config.toml
num_hidden_layers = 9
hidden_size = 192
n_experts = 48
experts_per_token = 1
d_expert = 288
d_shared_expert = 0
hidden_act = "relu"
moe_layers = [0, 1, 2, 3, 4, 5, 6, 7, 8]
router_score = "softmax"
normalize_top_k = false
routed_scale = 10.7
balance_loss = 0.00463
balance_bias = false
router_logit_norm = 2.0
init_std_router = 0.00917
lr_router = 0.000434
num_attention_heads = 2
num_key_value_heads = 1
head_dim = 64
vocab_size = 32768
norm = "layernorm"
norm_place = "pre"
norm_eps = 1e-06
positions = "learned"
qk_norm = false
attn_scale = 0.125
tie_word_embeddings = true
parallel_block = false
init = "normal"
init_std_qkv = 0.0263
init_std_o = 0.0076
init_std_up = 0.0263
init_std_down = 0.0031
optimizer = "muon_variant"
learning_rate = 0.0109
lr_mult_o = 3.0
beta1 = 0.95
lr_head = 0.0132
max_grad_norm = 0.5
warmup_steps = 200
schedule = "cos"
final_lr_fraction = 0.1
batch_tokens = 65536
max_seq_len = 512
doc_mask = true
train_tokens = 359400000
max_steps = 5485
dataset = "wikipedia_en"
Below are experts of layer 3 (counted from 0) of a mixture-of-experts language model. Rows are named router (the router's row for the expert) and show model dimensions 0-47. Each number is 200 + 40 x the weight over its row's rms, rounded and kept within 0 to 999.
After each expert's rows: "comes after" lists some tokens at least twice as common just before its tokens as in all text. This comes from a sample of Wikipedia text that the model never trained on. Tokens count by the router's weight.

# expert 20
router,208,113,184,192,147,157,147,191,251,256,236,248,145,203,259,194,195,208,278,214,210,160,153,217,157,147,226,147,171,254,270,166,123,220,148,182,188,210,207,171,198,149,168,194,276,272,212,207
comes after: " |", "\n", "==", "===", " ==", " ==="

# expert 35
router,175,302,258,197,205,225,213,204,200,138,244,227,183,185,236,185,237,217,163,148,203,215,185,247,135,273,219,308,220,154,181,206,208,266,169,213,195,171,221,87,203,226,220,165,232,138,103,200
comes after: " the", " to", " and", "'s", " his", " a"

# expert 26
router,204,229,181,228,217,242,215,182,144,212,238,137,248,260,174,165,163,178,187,181,166,224,276,175,246,151,193,203,180,175,260,175,217,183,156,234,215,173,157,289,164,215,226,227,166,134,199,224
comes after: " |", ";", " /", "0", "00", "1"

# expert 1
router,195,199,185,237,213,221,242,188,143,191,252,158,247,249,179,160,146,183,164,173,165,211,251,170,249,150,222,188,193,149,249,191,207,155,125,220,230,167,143,260,181,232,247,220,139,130,210,218
comes after: " |", ";", " 6", " 1", " 4", " 5"

# expert 33
router,255,168,221,208,234,176,210,259,217,219,199,126,206,173,237,242,282,211,184,144,212,140,250,225,196,258,110,237,191,228,213,225,154,215,210,210,222,174,160,181,219,258,225,164,237,243,206,218
comes after: " the", " The", " a", "The", " High", "'s"

# expert 23
router,206,235,203,251,226,247,235,213,155,181,254,139,277,262,194,166,168,185,207,198,178,197,259,201,241,134,206,193,179,141,275,196,205,168,165,219,212,183,155,274,198,198,208,246,138,149,210,218
comes after: "\n", ":", " United", "\"", " July", " November"

# expert 28
router,198,199,230,208,115,221,166,206,196,170,198,231,202,192,236,161,213,224,217,210,249,179,231,275,166,239,183,221,186,222,111,219,163,221,295,191,240,195,158,117,138,231,197,220,210,200,218,225
comes after: " was", " were", " he", " is", " and", " also"

# expert 27
router,170,171,138,232,235,233,189,209,149,191,174,119,252,247,143,188,131,166,225,198,204,219,267,220,246,177,182,177,180,135,238,218,209,185,185,214,237,172,195,263,196,220,234,233,171,170,208,181
comes after: ".", ",", " where", " that", " when", " which"

# expert 7
router,206,165,244,185,177,123,178,184,176,176,191,156,265,230,176,129,165,170,128,156,202,218,229,220,255,173,138,235,290,245,252,181,161,214,227,202,239,180,177,219,211,245,137,223,254,262,228,179
comes after: " a", " the", "==", " The", "-", "The"

# expert 41
router,278,185,240,188,228,199,265,252,204,173,202,233,204,213,229,184,210,203,127,218,190,247,185,201,193,159,164,186,209,243,172,219,166,212,196,198,196,240,194,261,211,165,170,220,262,202,159,202
comes after: ".", "\n", "==", " \"", " of", ")."

# expert 36
router,251,217,165,202,229,187,242,214,210,131,128,167,216,222,258,175,188,230,264,238,193,246,248,206,94,144,263,193,224,164,189,189,169,255,116,230,268,216,157,178,195,138,169,185,196,223,137,210
comes after: ",", "),", " announced", " said", "\",", " stated"

# expert 19
router,255,317,231,168,263,255,216,231,203,118,209,260,242,186,205,191,145,235,161,216,229,172,200,225,163,246,226,225,164,191,206,190,232,191,192,215,225,191,188,150,90,210,178,195,130,195,155,186
comes after: "\n", " to", " and", " a", " was", " that"

# expert 38
router,235,137,169,216,227,182,135,238,214,194,257,271,162,191,110,256,165,202,141,243,181,182,207,228,227,209,204,165,172,168,125,156,207,178,234,206,250,219,216,212,222,100,225,196,154,177,235,295
comes after: "-", " •", "|", " Binomial", " Full", "Senior"

# expert 40
router,164,132,131,253,143,202,128,194,145,275,158,224,107,195,207,171,189,238,183,176,222,267,190,240,248,175,175,194,173,206,88,179,186,168,252,226,200,221,197,158,238,177,205,211,253,190,100,206
comes after: " ", " 0", ")", "%", " —", " 1"

# expert 31
router,218,207,207,228,236,233,235,199,160,194,236,139,256,243,167,159,163,182,185,185,184,204,256,168,224,154,211,177,223,149,272,190,212,168,151,220,210,160,155,262,197,228,218,237,141,149,222,228
comes after: " |", "″", "|", " on", ":", " also"

# expert 2
router,165,296,261,225,164,202,223,204,174,164,172,87,287,218,231,161,212,224,192,221,186,180,199,192,193,208,225,168,197,172,248,180,220,162,150,228,193,180,306,194,187,225,181,206,230,199,232,246
comes after: ",", " in", "|", "In", " In", " March"

# expert 34
router,228,175,197,188,163,233,195,188,188,241,235,269,129,221,273,151,178,201,244,226,204,196,190,228,132,219,203,163,148,315,211,221,160,219,215,189,221,210,181,130,187,155,160,201,247,270,175,246
comes after: ".", "\n", " |", ")", "==", " =="

# expert 43
router,225,227,210,230,228,242,222,181,123,184,208,159,254,258,148,175,193,199,221,206,181,186,252,192,233,156,196,211,212,189,272,169,159,166,152,220,227,152,169,287,201,176,204,209,173,176,265,222
comes after: " of", "-", " the", " in", ":", "|"

# expert 29
router,206,139,165,216,179,235,142,190,215,263,241,282,143,190,207,241,139,209,244,202,187,182,215,221,215,176,204,163,200,245,213,177,162,218,196,233,215,200,171,152,192,148,157,218,268,247,200,247
comes after: "\n", " =", ")", " |", "==", " =="

# expert 15
router,168,122,180,183,251,200,226,193,168,219,221,114,270,279,168,195,157,233,157,190,212,220,203,149,195,192,142,186,199,258,236,167,173,169,194,201,218,196,174,244,190,180,202,198,156,140,231,205
comes after: " |", " \"", "-", " 3", " a", " ("

# expert 17
router,205,297,231,197,157,194,227,246,174,160,182,201,271,205,137,242,196,192,223,199,204,215,264,115,229,210,218,194,132,193,213,176,206,216,136,178,180,137,142,212,127,225,233,189,116,207,243,216
comes after: " the", "-", " John", " of", " and", " The"

# expert 9
router,139,219,203,211,248,206,218,167,179,200,274,181,196,273,144,187,131,191,241,201,209,184,243,229,176,191,190,175,254,223,228,237,223,181,169,234,160,160,129,266,210,293,211,219,166,186,235,225
comes after: "\n", "\"", " Born", " /", "Population", "\n "

# expert 4
router,200,209,198,248,226,238,240,208,160,187,253,143,279,261,212,162,163,178,197,195,181,209,271,156,252,130,221,190,174,149,290,187,229,170,158,202,213,159,152,268,195,217,229,218,164,145,216,230
comes after: " |", "|", ",", ":", "N", " ("

# expert 3
router,241,141,249,181,170,218,154,112,219,161,155,228,240,223,189,183,222,198,192,197,231,203,99,143,167,244,216,161,139,155,230,214,234,135,227,201,233,187,193,234,145,271,166,186,213,189,143,196
comes after: " is", " as", " was", " in", ",", " of"

# expert 42
router,209,269,276,198,199,200,243,253,149,157,134,154,250,239,250,237,230,216,138,167,189,126,192,230,237,184,197,123,272,262,278,181,234,166,144,207,156,144,332,185,271,153,221,204,259,211,222,240
comes after: "–", " (", ".", ",", ":", "-"

# expert 18
router,214,158,122,197,192,258,253,141,184,176,163,210,185,224,147,179,185,213,216,177,210,190,249,194,205,184,179,155,180,154,235,202,189,216,179,236,235,168,211,283,159,177,239,229,179,218,245,236
comes after: " It", " He", " he", " it", " which", ")"

# expert 47
router,196,242,156,246,128,180,246,198,183,227,166,269,216,193,205,189,235,211,173,112,224,193,183,143,211,170,200,217,263,192,168,112,187,223,163,180,246,222,201,216,162,204,168,202,103,255,258,196
comes after: " his", " (", "'s", " her", " a", " was"

# expert 44
router,191,187,196,255,227,241,240,224,148,187,241,139,266,237,171,139,165,228,200,199,168,193,254,158,231,147,233,194,180,150,267,163,236,177,174,215,212,140,160,282,170,210,198,261,158,143,207,199
comes after: "\n", "|", "N", " /", ":", " Al"